From a checkpoint of a small mixture-of-experts model trained on Wikipedia.
Experts: 48 experts in each of 13 layers, 1 pick a token.
Below are experts of layer 8 (counted from 0) of a mixture-of-experts language model. Rows are named router (the router's row for the expert), up (a neuron's input weights, with its number) and show model dimensions 0-191. Each number is 128 + 32 x the weight over its row's rms, rounded and kept within 0 to 255.
Before each expert's rows: a language model's description of what the expert responds to. This comes from a sample of Wikipedia text that the model never trained on.

# expert 13
Dates and months
router [104 125 117  71 131 104 153 144 107 145 144  96 118 116 129  98 102 106 182 127 138 114 118 124 135 169 121 111 210 171 136 158 185 160  79 180  86 154 116 108 130 146 161  98  93 141 104 102 123 157 157 117 125 105 136 136  95 109 125 174  81 139 143  98 135 141 103 153 120 100 141 126 137 119 130  35 126 154 124 111  95 181 201 132 120 160 128 178 120  64 109 179  87 195 137 121 125 154 172 148  78 149 117 126 120 147 125 107  98 191 168  72 132 177 186 232 120 162  70 110 126 156 134 149 120 129 153 115 162 125 107  93  94  99 115 195 110 155 122 112 165 145 130 146 110 183 161 105 141  91  77  89 111  76 169  68 133 162 145 158 123 122 112 138  68 116 104  72 124  84 122 133 158 205 123  96 173 112  88 113 189 177 128 109 121 123 134 141 118 160 170  95]
up1 [128 154 115  86 141  33 127  98 111 128 136  82  99 152 110 147  81 123 113 113 155 137 113  99 136 132 149  98 161 172  93 152 106  84 193  95  49 112 138 136 191  65 111 186 151 133 121 131 136 138 142 110 120 121 115  69 113 145  95 134 152 114 121 156 216 189  50 101 192 112 140  97 171 132 135 106 190 166 111 151 100 164 108 102 160  88  99 116 176 116 131 124 105 126 116 105 124 113 149 145  94 136 126 139 121 151 110 147 122 119 135 172 174 156 156 128  95 122 115 157 185 191 109 176  94 188 156 166 131 110  88 146 148 163 215 113 121 120 135 136  94  90 184  85 125 117 114 154 102 165 139 158 156 134  91 133 126 144 159 186  94 113 138 107 145 156  64 134 166  70 141 145 104 111 175 107 144 137  98 185 110 129 155 170  80 158 151 130 131 176  97  80]
up2 [ 87 110 147  81 158  70 141 120  84 151 126 175 164 103 145 130 164 107 100 203 149 115 103 125  99 118  95 151 161 131 109 148 196 109 134 140 119  78 113 111 152 165 166 115 152 152 129 172 132 170 118 122 126 132 133 165 149 111 172  94 108 147 131 156  94  91  94 128 114 131 122  95 128 163 212 144 177 120 129 170 110 147  78 100 122 145 102 124  93 125 167 105 101 134 118 142 121 119 172  99  94  99 106 108 200 172 121 139 130 141 167 117  74 120  79 181 151 105  84 127 108 134 127 107 148 187 146 126  89 155  47  97 101  59 136 173 123 163 137 121 180 137 117 141 165 151  99 165  52 152  99 102  84 116  94  75 181  90 162 146 133 140 114 138 104 158 136 171 138 112  28 144 121  45 110 138 129 140 139 165 111 155  85 132 125 130 152 194  65 171 123 179]
up3 [175 147 138 148 102 171  57 129 103  99  59 117 141  94 147 100 161 128 135  87 136 170  83 109 125 187  89 152 195 130 136 129 178  93 112 178  76  98 113 124 139 122 182  84 162  87 115 147  99 175 114  77 179  78 100 113 197 183 124 169 160 133  98 180  94 152 126 136 142  73 109  85 144 124 141 116  97  85  71  88  92 135  94  94 117 121  67 164 145 101 125 111 123  90 117 135 159 138 112 171 105 135  72 130 191 158 167 155 182 147 187 120 144 127  98 142 161  95 103  94 131 122 127 129 154 133 109 180  64 147  99 169  42 143 144 116 145 120 157 127 161 112 157 160 131 113 132 124  77 127 156 185  97 167 126 104 124 118 160 140 120 121 130 122  83 157 136 164 107 142 162 136 143 138 121 117 148 162 165  85 133 157 141 149 121 170 143  48 116 135  52 138]
up4 [134  80  57 154 141 135 129 177 148 154 128 128 104 127 116 176 125  93  71  99 124 154  90  95 123 102 140 134 126 163 122 149 124 197 138 122  88 127 164 118 111 170 148 157 109 197 104 127 178 177 148 156 192 146 190 136 111 107 135 138 176 120 149  52 172 141  84 126 149 128 112 113 147 126 133  95 154 118 144 174 153 201 186 109 106 119 119 167 119  70 169 162 161 167 187  45 105 185 158 159 114 126 175 102 118 139 149  68  86 130 127 132 151 160 140 164 130 135 104  74  98 141 106 104 105 162 111 113 179 129 146 152 137 131 166 176  78 115 141  87 170 141 145  89  96 216 145 136 133 136  81 124  18 132  81 129 153 146 115 149 147 105 133 114  96 132 127 103 146 141 145 177 136 110 149 116 186 144 105 127 154 183 155 162 128  84 125 147 106 148 142 106]
up5 [169 124 157 191 167 103 166 111 139 121 149  97 156 157 172 128  83 173 146  93 136 189 122  88 130 181 145 140 165 133 121 182 130 116 126 102 121  75 172 129 116 136 119 101 123 133 110 112 156 184  94 181  94 137 101 119  90 132 126 137  93 130 101  96 178 139 136 169 114 120 152  88 111 119  98 120 128  85 197 171 150 186 130 138 128 230 124 140 109 157  98 156 166 121 149 113 101 136 150 154 162 121 135 165  80 182 132 110  55 130 128  83 103 128 122 122 123 148 128 102  73  94 214 128 107 130  57 111 160 115 122 145 162  57 201 189 140 170 110 125 130 149  95 126 136 132 162 128 148 101 111 129 126 150 120 162 120 189 140  74 102 119 136 116 126  53 105 138 139 110 146 135 189 119 115 211 168 137 129 174 148 133  95 155 102  82 188 153  94 161 101 156]
up6 [181 136 126 117 115 168 123 160 152  88 169 155  94 147 109  61  99  84  71 128 223  79 118 130  97  94 129 165  91 192 161 145 128 108 110 119  91 120 118 101 128 157 131 129 122 143 180 133 120 206  96 176 100  91 127  83 126  80 133 143 112 161 161 128 140 176 144 116 112 108 134 102 173 161 148 160  87  98 137 117  96 120 161  93 150 130 153 145 125  74 127 135 112 193 174 123 125 183 145 123  99 118 117  89 152 122 165 130 123 127 143 147  73 116 160 134  98  84 130 204 131 143 120 165 113 103 151 107 146 106 169 140 145 188 170 150 174  93 151 213 193 104 132 161 193 136 154 106 131  80 190 163 107 104 119 131 155 116 171 128 172 112  78 139 131 128 156 133 130 123  54 147 140 127 240 167 139 153 143 126 135 120 159 132 154 123 165 140 106 138  85 147]
up7 [120 165  92 148 146 141 129 166 110 111 131  93 105 145 146 146 117 143  98 101 150 171 137 160 136  99 138 101 160 117 164 109 139 145 115  73  95 114 136 146 126 152  94 142  86 108 106 110 148  95 104  89 158 155 122 121 113 123  80  96  86 140 117  90 109 149 120 144 135 163  63 165 140  90 150 133  57 219 120 125 150 127  89 164 122 125 144  89  91  92  96 137 164 160 222 172 166 112 197 121 113 138 135  88 115 162 117 107  98 114 187 170  72 143 110 109 131  99 137 180 141 178  91 103 164 154 174 120  97 176  94 134 120 138 104 105 150 160 116 173  76 198  90 103  64 137 118  48 175 115 120 182 117 145 128  62 155 138  77  72 130 146 144 111 101 145 152 144 172 120 106 130  71  73 154 120 167  71 180 139 136 121 163  70 171 105 109 102 115 126  95  86]
up8 [154  85  93 100 125 106 157  77 202 144  58  81 160 137 102 126 142 156 160 113 129 106 155 107  82 182 114 106 125 108 117 103 134 136 129 109 132 164 196 177 153  95  98 169 221 117  89 136 152  98 138 142 103 129 156 171 148 101 129 187 100 131 192  85  49 130 126  91 111 117 111 122 182 153 174 113 100 179  84 153  94 138 121  91  93 170 130 141 136 139 134 130 101  27 112 191 143 207 125 112 161 114 102  91 141 118 111 111 101 127 163 126 121 151  99  85 138 108 148 103 182 136 122 149 144 150 149  80  97 120  62  67 114 116 161 136 127  83 139  80 125  77 153 193 173  93 128 139 107 104 130 134 160 112  84 107  79 117 156 158 117 153  84 134 158 124 124 165 138 101 141 140 165 154 160 141 139 137 191 155 146 132 122  71 113 153 109  77 115 129 154 109]
up9 [117  78 146 135 134 122 149 117 136  88 129 112 134 144 152 144 139 167 181  78 144 130 158 182 163 167  81 151  83 101 136 140 151  91 183 128 106 103  46 135 117 124 138 104 120 123 147  86 129 121 112 114 126 103 145 156 102 108 137  65 132 169  80  93 139 111  65 159 136 198 189 195 166 123 174  80 130  98 107  96 129  92 114 168 144 127 152 121  96  88 101 146 126 171 133 109 165  95 153 153 101 132 109 200  88 167 115 119  78  90 130 143  92 149 164 141 143 128  80  70 129 127 176  99 133  80 112  55 139 112 148  95  78 144 102 134 168 113  81 143 141  98  99 158 114 100 125 111 120 144 137 181 168 160 161 141  32 110 152 150 145 101 132 202 142 105 114 114 186 139 172 121 126 168 170 172 129 171  84 159 126 162 140 164 121 103  98 179 137 157  62 156]
up10 [173  82 135 132 161 154 146 120  94  99 132 119 173 140  68 105  92 152 130  85 148 156  98 184 116 183  96 155 126 113 111 212 134 129 124 115 125 181 112 189 155 171 110  98 103 214 140  67 140 143 134 152 119 167 110 142 142 106 132 129 189 154  78 148 156 141  85 130 122 103 116 128 143 167 101  65  80 149 127 160  70 161 125 104 144 103 147 121  57 176  82  90  80 164 124 113  91 146  69 135  70 190 174 111  79 125 152  89 168 151 114 151 144 128  88 135 123 140 188 110  77 160 161 143 138 128 138 135 135 142 150 124 148 119 130 173 103 178 231 102 129 130 123 180 103 152 126 132 122 151 105 128 187 157 153 105 185 128 127 117  85 166 105 117 120 132  63  70 107 171 131  84 139 127 167 166 140 141 117 183  97 147 121 118 139 146 159  97 124 116 152 119]
up11 [116 122 125 104 154 167 121 127 120 181 124  40 182 135 139 122 156  84 157  87  71 105  81 120 138 147 118 158 136 152 117 113 146 147  96  77 115 149 108 167 104 107  89  96  61 111 144 102 138 106 146  92 139 145 188 146 126 148 137 136 115 123 136 148 175 108 127 144 171 148 140 119 118 105 116  85  69 105 160 154 121 171  90  61 163 122 113 163 115 134  99 184 157 122  86 155 144 167 183 110 142 155 149 122  88 162 160  89 114 124  88 168 141 153 139 192 107 132 149 158  90 146 122 121  90 178 126 147 127 172 118 110 109 164  68 146 118 100 156 132  92 132  91 163 111 235 116 168  96 111 185 149 118 142 112 113  89 153 176 169 180  84 119 155 145 122 119 126 146  99 102  58 162 140 159 107  94 151  59 108  83 113 105 158  95  37  83 147 167 144  66 117]
up12 [ 84  91 108 131 127 116 135  65 104 110 118 200 130 109 128 133 121 112 127 168 130 131  92 113  86 105  89 146 108 142 169 129 146  99 130 148 151 204 112  88 140 165 104 162  76 128 117  83 112 173 164 156 106 131 119 100 112 166 138 168 131 132 170 121 115 134 149 184  91 151 170 149 117  74 130 117 149  96 198 103  94  93 136 131  77 113 110 130 126 110  54  94  87 110  94 121 166 109 115 123 163  97 123 173 178 203 174 102  86 183  34 118 140  91 150 125  80 146  84 143 158 152 131 147 166  47 123 116  96 138 154  55 104 149 137 122 100 144 104 109 162 143 138 125 111  99 131 122 135 188 112 155 187 150 164 151 130 178 184 140 175 144 135 120 130 151 129 177 147  43 163  95 108 130 104 112 126 147 164 102 168 137 151 125 183 105 101 118 104 197 170 128]
up13 [106  98  46 186 111 143 130 151  94  73 115 157  62 150 214  67 136  63 153  85 141  96 191  89 117 124 154 102  62  77 153  92 166 165 114 137 120 130 110  97 185 153 176 166 162 140 131 162 141 109 123 121 109 142 149 149  96 112 158 134 124 133 113 108 110 165  89 179  84 173 107 154 135 193 120  92 110 182 131 116 144 166 142 128 135  64 120 109 107  87 131 134  96 100 159 152 149 108 114 154 113 132  74 143 136 206 148 130  95 150 169 153 136 128 127 130 182 125 120 158 106 155 135 117 136 143 120 118 185 156 122  67 128 140 144  89  93 117 136 113  58  84  85 135 166 139 140 133 129 159 108 132 146 101 104 170 159 152 140 128 111 108 110  81  21 125 147 170 113 160 182  72 130 127 116 161 105 124 129 139 138  92 133 126 185 100  93 130 143 131 197 160]
up14 [ 79  85 113 148 175 156 132 191  75 169  92  76 141 132 133  71 139  42 190 125 152 119 130 171 156 117 152 185  96 162 171 112  98 113 105 113  60 169 146  76 130 130 137 154 112 119 127 141 133 105 141 113 113 110 155 138 117 114 152 130 160 138  82 147  70 144 116 152 120 195 149 121 121 121 107 134 145 161 133 103 104 152 151  42  99 128 216 155 174 149  92 132 115 145 151 139 145 121  93 132 164 158 146 167 120 148  86 160 136 190 111  77 175 155 149 139 137 141  99 140 176 143 138 187 107 142  97 142 179 107  85  74 111  95 171 132  86 103 183  83 119  92 112 123  97  99 103 107 138 126  36  93 165 107 159 162 171 175 122 124 118 142 140 155  97 131 112 158 125 165 157 127 102  99 134 127 117 125 107 140  80 116  93 128  87 166  67  85 132 188 140  78]
up15 [164  83 111 176 188 169 126 121 117 113  98 109 195 135  93 128 141 146 142 143 115 154 111  74  80 134 135 215 151 152 160 112 148 133  98 114 152 103 143 106 155 120 146  83 133  73 144 148 138 127 114  91 124 149 109 176 195 155 118 127 104  82 156 155 133 133 178 103 107 138  97 146 117  79 168 120 153 154 182 109 120 143 104 132 143 122 135 115 142 171  47 143  93 135  18 127  90 113  58 143 175 183 132 149 195 133 125 139 157 144 136 114 162 136 174 127 157  93 168 168 132 147  74 146  97 158 160 143  98 157 171 111  84 151 103 106 138 106  90 132 125 108 134 165 111  68 205 128 135 125 104 170 168 103 164 111 147 132 133 100  94 104 130 120 179 161 146 163 131 162 143 114  83 103 176 140 200 134  97 153 176 143 131  86 178 154 155  81 165  98 185 145]
up16 [121 102 128  67  93  75 138 147 150 113 168 119 150 195 131 149 187 157 214 116 163 160 134  76 129 190 138 127 153 157 128 150 167 175 112 150 152 206  96 150 151 152 133 174 154  91  91 111 110 113 158 153 123  91 163 119 174 126 130  91 150 103 136 138 164 141 145 116 119 114 125 105 100 109  78 108 107 122 161  89 115  98 150 111  88 108 157 158 138 121 128 115  98 153 159 132  79 107 112 103  74 114 164  83 181  52 138  97  76 130 181 116  93 150 141 150 112  85  84 149 171 121 159 132 144 129 120 142 197  90 154 133 129 104 146 175 140  71 120 124 111 109 123 180 112 200 138  92  65  99 156 102 187 128 129 143 123 202 139  98 142 208  76 100  57  73 160 100 111 154 150  96 165 136 148 110 112 110 114 109 107 177 108 127 125 119 121 118 167 167 131  84]
up17 [146 114 159  98 173 150 133 162 122 143 138 139 180 107 154 150  85 111 182 133 144 114 160 108  57 148  95 169  80 135  83  86 156  86 113 171  94 100  92 136  77 114  99  83 106  91 103 179 137 180  90 144 135  72 176 102 117 183 140 129  80 120 152 138 160 151 132 105 144 167 108 146 148 143  41 131  80 156 151 105 127  79 155 131 124 193 144 159 152 104 138 175 138 240 105 139 115 103 109 111 164 110  56 135  59 133 143 148 112 120  74  71 129 152 135 150 162 159 100 138 198  98 156 133 143 129 131 109 120 140 166 142  86 135  72 137 109 122 168 106  89 108  95 123 174 160 156 192  92 117 103 140 130 166 176 138 156  93  99 149 182 139 121 150  84 184 148 160 156 131 125  90 117 122 124 149 104 173 149 103 140 109  65 181 122 139 143 150 124 141 140 123]
up18 [137 183 141 125 175 170 170  86 176 155 168 101 148 149 132 122 112 116 103  91 161 113 111 117 109 189 176 158 123 134 123 174 157 140  94 172 109 164 144 135 127 119 148 167 101 125 126 177  99  76 147 166 132  60  86 130  97 177 117  67 145 115 142 123  92 212  66 118  89 148 163 112 167 148 120 169 174 115 165 133 107 124 140 102  96  95 140  83 130 133 206  71 155  80  64 118 106 186 104 115 155 173 144 151 154  94 106 120 123 176  70 130 108 142 110 166 120 145 144 136 141 145 160 143 119 133 106 168 135  96  87  83 140 115  63 141 135  77 141 119 120  99  93 162 136 124 124 123  68 141  77  80 150 147  63  34 151 125 135 157 132 173 114 129 103 115 128 128 128 102 154 142 165 169 105 169 174 145 161 156 138 160 167 105  96 140 154 199 136 150 112  82]
up19 [136 113 128  81  92 147 127 105 167  77 139 158 147 160 100 120 112 132 141  95 120  88 113  61 105 115 118 119 138 126 128 141 155  82 108 163  73 126 167 100  74 169 105 135 151 130 125 138  87 120  36 152 140 160  96 120 124 130 138 105 116 124 147 107  68 135 160 109  78  92 108 178  93 138 168  76 157 111  83 155 130 111  92  88  96 139 164 108  91 107 172 218 172 179 129 144 103  95 105  95 118 143 126 106  87 113 135  86 149 173 152 129 116 188 195 100  97  97 136 126 136 132 190 115 132 170 147 120 167 115 132 126 167 201 185  93 163 149 152 138 116 192 154 138  82 175  76 135 144 140  85 132 149 133 100 124 131  98 116 127 131 117 124 154 120  29 184  96 118 152  88 126 155 129  85  91 103  73  71  83  80 122 134 167 128 133 162 139 134 163 170  75]
up20 [ 70  83 138 126  82  80 112  91  83 113  95  89 132 134  70 125 114 136  96  94 155 151 143 166 170 120 110 119 110 148 152 177 179  74 139 170 131 148 134 123 121 144 175 103  83 109 100  82 140 136 159 150 115 134  91  86 153 154 148 186  99 132 146  95  53  94  56 112 123 121 142 134 111 133  86 141 139  92 103 141 158 120 153 138 158 159 146 137 100 112  98 145 157 172  71  78 193 144 195 171 122  88  82 178  96 152 106 142 140 129 116  96 167 114  87 127 128 150  81 143 102 131 110 171 189  72 157  99 118 129 143 135  61  87 109 158 120 151 152 123 115 110 140 114  75 111  87 142 137 118  79 123  92 157 123 132 218 188 169 112 167 141  99 165 112 172 114 138 154  64 139 115 122 170 188 105 151 138 147 179 186 134 177 150 115 155 181 125 144 107 156 160]
up21 [ 63  76  57 123 166 115 153 119 204 138 107 166 151 103 181 173 146 107 130 211 149 140  99 147 123 130 136 132 125 167  81 110 137  59 111 115 188 118 152 179 179 107 149 117 137 163 133 185 131 164 142 109  84 128 146 170 116 126 157 137 135 200  92  77  94 121  57 134 116  87 149  70 140 113 162  70 132 114  89 145 131  95 109 117 107 185 111 151 167 111  65 112 148  71 158 155 215 177 125 122 123 213 148 172 100 118 137  80 133  91 150 111 123 159 113 130 136 134 103 105 169 121 135 143 123 128  98 103 148 154 157  66 114 149  99 138 111 128 179 111 105 130 194 137 132 174 109 111 114 112 157  64 134  72 129 111 131  98  77 151  97 132  90 120 162 167 138  98 153 156 177 162 132  99 137 114 142 157  95 110 122 152 127  96 165 150 108 149 128 153 137 103]
up22 [104  58  90  75 160 109 132 180 153 171 118 155  80  95 138 131 125  88 117 148  85 181 133 137 173 145  68 109 110  68 147 164 148  98 149  96 105 135 100 155 102 109 125 123 129 152 148 177 141 118 200 177 177 104 120 169 152 143 107 149 114 102 150 134 148 118  79  80 134 199 210 103 153 133 105 129 100 119 114 131  79  99 134 122  83 148 118 197 146  77 114 138 133 125 162 168  58 166 131 106 123 130 121 152 138 125 144 186 117 147  99  88 131 143 203 119 129 112 180 117 154 106 126 127 122 126 164 109 131 142 108 111 114 110  88 143 241 164 109  99 119 113 124 153 121 174 140  83 165 149 116 146  77 144 106  77  89 106  97 170 165 134 177 121 121 122 125 178 136 174 143 194 164  85 119 147  57 159 129 134 134 103 133  72 100 139  74  98 151  92 116 141]
up23 [130 135 132 163 124 106  77 136  86 140 168 111 107 155 105 121 164 141 169 114 102 159 100 107 110 155  95 123 180 149 115 166 120 122 102 122 183 160  80 138 136 100  79 100 102 149 114  99 126 100 160 190 155 145 127 127 185  89 104 175 121 113 132  98 164 147 152 196 138 108 167 166 165 130 192  77  49  87  78 143 114 138 179  93 120 156 127 108  68 102 168 166 106 175  72 180 150 155 100 127  88 130 109 155 144 109  97 122 157 148 133 128 132 132 100 157 142 115 109 157 128 105 201 177 138 113 127 139 136 168 108 179 104 144 178  78  55 132 124  75 180 157 131 183  90  87  99 161  68 123 110 214  73 139 169  93 105 130 162 123 157 147 115 152 121 152 161 116 112 126 109 117  95  87 161 201 100 112 148 120 162 113 154 111 183 122 131 145 169 146 173 109]
up24 [101 130 136 146  80  99 174 126 103 183 105 156 127  78 129 221 181 129 133 146 100  78 143  59  92 143  99 116 163  99 137 129 105 133 150 114 118 187  75 110 147 128 140 108 145 137  67 161  81 197 155 132 154  83  70 130 102 172 152 140 171 170  87 173 133 147 116 115 189 111  86  60 214 155 136 142 122 150  87 166 133 116 113 177 129  88 126 143 171 138 107  80 104 100  79 156 163 137  77 120 123 145 125 159 125 146 149 121 155 117 121 120 110 130 139 117 128 131  95  86 118  98  80 155 193 137 129 145  72 184 152 194 160 137  75 131 111 127 126  70 148 204  94 146 142 124 135 112 159  89  76 145 108 121 147 121  77 139 130 125 103 141 109 109 161 130 132 173 134 133 102 118 124 150  81 145 135 169 146 142 183 116 216 168 113 142 164 141 101  95 122 151]
up25 [101 102 152 184 135 150 182 155 117 131 174 128 132  89 173 111 173 119 127  85 100 131 117 186  89  92 149 182 133 162 138 110 113 129 128 197 122 106 127 126 155 132 149 103  58 155 140  78 169 149 113 120 104 125  99  94 150 151 141 136 168 143 121  82  80  68 131 132 143  79 135 117 125  64 128 188 103  77 125  67  87  55 187 123 119 165 196 162  70 129 111 154 148 164 108 107  88  92 122 118 100 140 135 135 168 106 151 139 105 135 105 144 119 151 179 128 145 120 165 129  56 136  97 173  86 177 145  83 148  73 123 145 103 178 143 153 132 184  91 142 106  79 166 177 102 143 122 112 145 142 105 143 107 144 100 127  92  94 117 165 103 152 101  98 108  96 116 162 160  65 107 154 148 144 126 192 130 116 159 180 186 139 124 127 190 110  69 102  71 133  93 111]
up26 [103 169  95 103  91 147 134 153 116 112  92  71 133 116 129 115 118 114 147 139 108  98 105 107 139 145 120 128 185 137 169 151 135 130  86 113 124  88 151  96 154 112 193 113 188 176 145 113 173 181 145 146 103 125 106 145 140 133 179 131 104  62 108 137  93  98  83 123 130 108 130 114  71 108  96 140 142 149 167 121 176 124 138 124 101  84  92  82 160 142 107 112 206 140 112 102 162 123 143 121  95 124 151 115 155  95 136 111 190 129 178 131 183 107 140 141 128 140  59  92 119 164  70 118 113 177 115 116 126 183 130  93 105 137 122 117  94  67 179 170 133 104 106 140  91  86 209 105  86 123 102 164 106 170 132 112  49 138 121 155 116 161  89 157 102 174 105  96 151 136  91 130 127 114  94 134  28 172 152  63 159 128 167 111 109  57 128 138 115  87  52  88]
up27 [147  95 169 165 105 106 121 163  98 168 172 115 143 111 115  78 110 105  81 160 113 177  43 119  72 133 156 179  98 143 139  91 106 104  74 143  97 133 145 164 112 164 136 143 140 125  96 130  99  84 143 166 118 124  87 133 146 125 122 127 102 131 166 170 142 102 104 134  98  88 113 141 141  69 120 181 140 109 184 183  91 110 103 115 115 119 127 162 154 150 159 168 151  90 189 136  79 186  64 165 181 168 163 156 164 147 104 153  79 169 168 134 118 114 155 144 171 111 168 125 134 101  83  95  92  97 131 156 139 148  87 120 162 132 103  85 130 205 100  77 112 125 136 139 143  94 191 114 149  81 105  80  85 176 147 152 154 117 173  98 147 157  83  98  52 133 110 138 129 152  52 124 148 161 161 132 110 120  97 166 152 103 166 118 176 151 144 146  81  86  93 101]
up28 [113  66  84  83 189 171 103 192  88 109 143 141  76  65 118 156 103  90 128 178 132 162 131 109 129 151 154 116 122 124 123 138 185 132 157 130  87 167 119 113 123 103 107  83 140  93 174  80 132 155 105 103 164 139 130  56  97 116 146 119 147 131 125  78 213 141 101 121 145 100 221 100 169 169 166 142 160 136 130 104 123 152 140  97 144 118 141 137 121 166 132 142  92 138 142 110 171  77  85 156 106 124  43 119  98 139 139  91 124 148 143 162 115 121  98 153 119 139 121 156 175 133 106 100 101  93 121 149 159 114 124 105 179  93 148 125 132 170 126 151 155 159 215 195 136 180 171 173  76 137  84 175 149  80 141 145 136 104 135 109 110 104 142 156 146 174  84 186 140 164 133  92 145  85 142 151  95  89 127 114 123 146  72 110 134 114  89 168 156  93 159  64]
up29 [ 82 147 133 163 160 139 118 161 156 185 129  91 150 172  98 102  91  99 142 133 137 182 119 158 155 115  29 116 140 110 145 165 122 207 144 114 139 118 132 148 182  88 131  93 158 178 114  90 124 115 170  71 125  89  99 107 140 106 136  89 174 146 144  76 179 167 188 152  95 153 190 139 144 107 162 130 139 135 108 127  97 184  44 132  94 139 113 118 144 122 145 148  96 205  89 124 169 122 170 162 112 160 170 181 112 138  95 116 150 107  77 114 163 152 153 135 100 101  97 140 121 114 125 180 170 166 173 157 177 105 150  81  78 132 115 146  98  89  97 153 155 154  94  99 139 117 149 194 146 174 160  98 145 174 126  58  89 183 172 144 143 121  98 138 143  93 117 108 120 132 121  79 121 149 156 141 149  91  56 127 128 103 119  81 139 112 138 161 121 102 143 125]
up30 [128 144 168 129 103 104 167 112  71  48 169 104 192 147 130 148 110  99 139 190  77 188 109 102 142 108 117 127 132  80 139 184  46 144 140 107 131 116 110 149 130  96 157 122 128 130 215  92 213 150 159 167 139 181  96 142  91  90  89 143 125 129 127 123  99 123 139 178 102 124 164 128 112 151 173  98  95  60 115 118 178 127 115 141 131 122 100 163 132  87  31 105 133 129 127 123  85 121 129 131 101 128 171 171 103 116 159  95 107 105  89 155 152 166 132 138 104 111 148 164 176 112 161  76 115 134  86 133 126 123  22 136  85 175 125 128 114 132  71 112 132 148 145 125 109 221 149 114 114  87 153 146 118 121 139 129  88 100 155 164 114 152 128 129 114 160 111  74 151 143 118 102 117 105 123 111 108 133 110 156  74 149 115 126  43 135 121 124 158 147 167  96]
up31 [186 119 140  67 119  45 210 101  67 114 119 139 129 128 131  92 120 115 168 136 178 118 165 135 102 138 163 109  39 127 111 144 197 129 151 122 147 145 137 158 125 125  81 121 168 120  99 108 125  97 144  53 158 114 138  79  92 172 135  74 138 122 137 162 133 117 109 154  97 101 175 135 139 133 173  91  89 100  85  85 150  88  62 100  98  92 115 120 124 206 130 147 159 156 138 123 130 108 114 128  84 133 149 167 135 104 105 129 124 124 111 176 117 107 105 122  90 135 117 129 106 203 126 153 146 152 121 134  75 141 123 127  97 127 188 123 103 156  86 190  98 164  43 111 143 134 123 155 122 148 145 154 129 164 184 183 119 118 116 125  64 167 143 120 141 142 126 122 146 136 163 146 109 123 143 149  34 147 141  29 127 106 137 120 159 136  63 148 129 121  88 144]
up32 [ 65 121 128 137 165 152 159 118 126  94 186 119  41 145 104 105 149 164  69 124  96 114 120 144 123 112 136  84  93 124 110  57 115  94  77 121 142 115 197 131 111 139 140 116 168 200 136  66 124 140 145  77  98 105 139  92 132 112 131 119  79  84 146 162 110  84  77  91 112 150  53 133 108 104 107 152 108  58 187 148 110 143 167 124 125 153 136 121 105  76 105 125  93  42 139 115 107  77 165 143  98 123 107 143 201  90 118 140  97 138  60 111 155 127 203 190 129 124 132 125 114 123 150  89 143  93 146  95 154 134 150  85 128 123 141 101 138  94 153 131  91 149 149 138 158 118 138 120 113 170 126 134  84 131 152 110 165 202 128 153 107 151 105 143  98 130 107  88 136 173 171 165 147 132 107  86 124 144 103  94 112 182  91 128 152 116 140  57 156 123 208 129]
up33 [164 143 133  99 133  57 183 144 123 123 169 143  75 153 100 119 139  81 138 171 155 191 129 143 104  91 139 144 137 113  89  59 110 125 219 148 179 113 156 169  98 171 117 119 167 174 136 159 132 155 155 189 133 123 126 143 188 124 128 147 128 122 167 123 118 108 164 147 192 121 180 144 122 106 204  96 157 121  99 169  97  96 107 109 197 107 160  96 172 120 133 148 149 100  93 136 103  82 147  90 172  93  80 113 137 167 156 171 111  86 139 133 107 143  66 119  88 107 131  64 121  98  89  67 114 137 142 158 123 106 148 166 155 181 163 149 152 155 116 138  69 134 132 170 171 107 144 108 130  90 201 112 183 181 130  91 152  92 109 137 169 113 131 110 108 142 114  95 157 184 131 139 178 141 107 203  94  98 119 103 123 141 136 109 118 170 133 125 106 144 150 160]
up34 [ 80 124 121 174 156 163  86 134 102 117  94 138 140 118 126  90 102 145  86 154 120  98 149 142 167 157 122  94  95 143  92 110 119 182 149  69  75 106  95 123 117 171 123 100 147 202 163  90 142 123 127 146 143 203 139 166  95 149  83  78 110 107 126  95 166 226 162 128  89 148  94 151 117 165 117 167 101 141  51 158 146 140 144 157 163 174 122 151 121 152  50 170 131 188 121 107 148 127 143 147  97 127 115  91 165  66 117 136 113 109 160  84 172 194 121 136  73 119  89  55 114 164 131 170 152  90 113 152 155 154 125  89  72 172 126 106 141 124 137 138 147 154 104  94 108 124 182 136 141 178  93 159 123 150 167 159 124 149 173 139 110 149 144 182 116  96 142  82 136 115 101 132 169 197 111  89 179 108 139 170 124 135  93 117  71 130 138 140 107 126 127 177]
up35 [141  72 159 108  98 104 112 182 150 123 127  61 116 161 110  78 195  83  79 151 115  97 147  87 111  50 140  72 155 145 107 116 134  87 107 124 126 172 159 160 159 154 139  92 109 139 109  86 154  75 130 149 127  80 159 104 130 138 104 101 110 161 144 125  99 110 119  96 146  94 155 151 135 111 117 101  43 159 144  92  68 103  51 145  87  77 144 146 100 127  86  75 123 186 115  85 148 103 169 152 173 161 161 158  73 126 111 134 124 139 149 165 128 153 104 125  55 128  84 136  79 155 129  58 115 186 178  83  68  98 143 118 184 102 124 119  92 164  96  95 107 114  84 150 133 103 149 117 163 165 112 136  55 156 127  97 145 110 128 148 120 150 133 109 117 125 130 104  83 110 168 160 148 185 117 101  95 156 134  89 150 136 152 169 166 187 119 125 134 137 137 148]
up36 [110 176  95  81 121 120 183  99 120 178 139 123  84 109 155 127 130 168 128 124 110 136 171 118 130 158 165 155 125 138 144 116 156 135 132 192 172 152 100 118 126 154 101 119 142 114 180 174 163 112 106 119 142 163 159 143  85 127  71 168 117 137 129 229  73 109 141 187 149 110  57 121  92 141 109  71  86 193  91 104 126 116 125  97  87  98 151 124 145 116 103  70 145 159 113 150 110 124 106  90  95 139 119 140  92 130 134  98 147 173 125  92  93 119 140  97 120 172 140 131  96 152 151 126 136 116  78  89 153  60 144 160 137 112  88 127 100 109 112 117 148  96 122 116 146 102 191  79 117 114  75 147  65 125 158  81 159  79 153  58 193  81 155 124 120 119 157  92  44 137  91 130 127 179 111  92  73 101 162  78 122 148 137  95  63 115 148 169  74 147 132 136]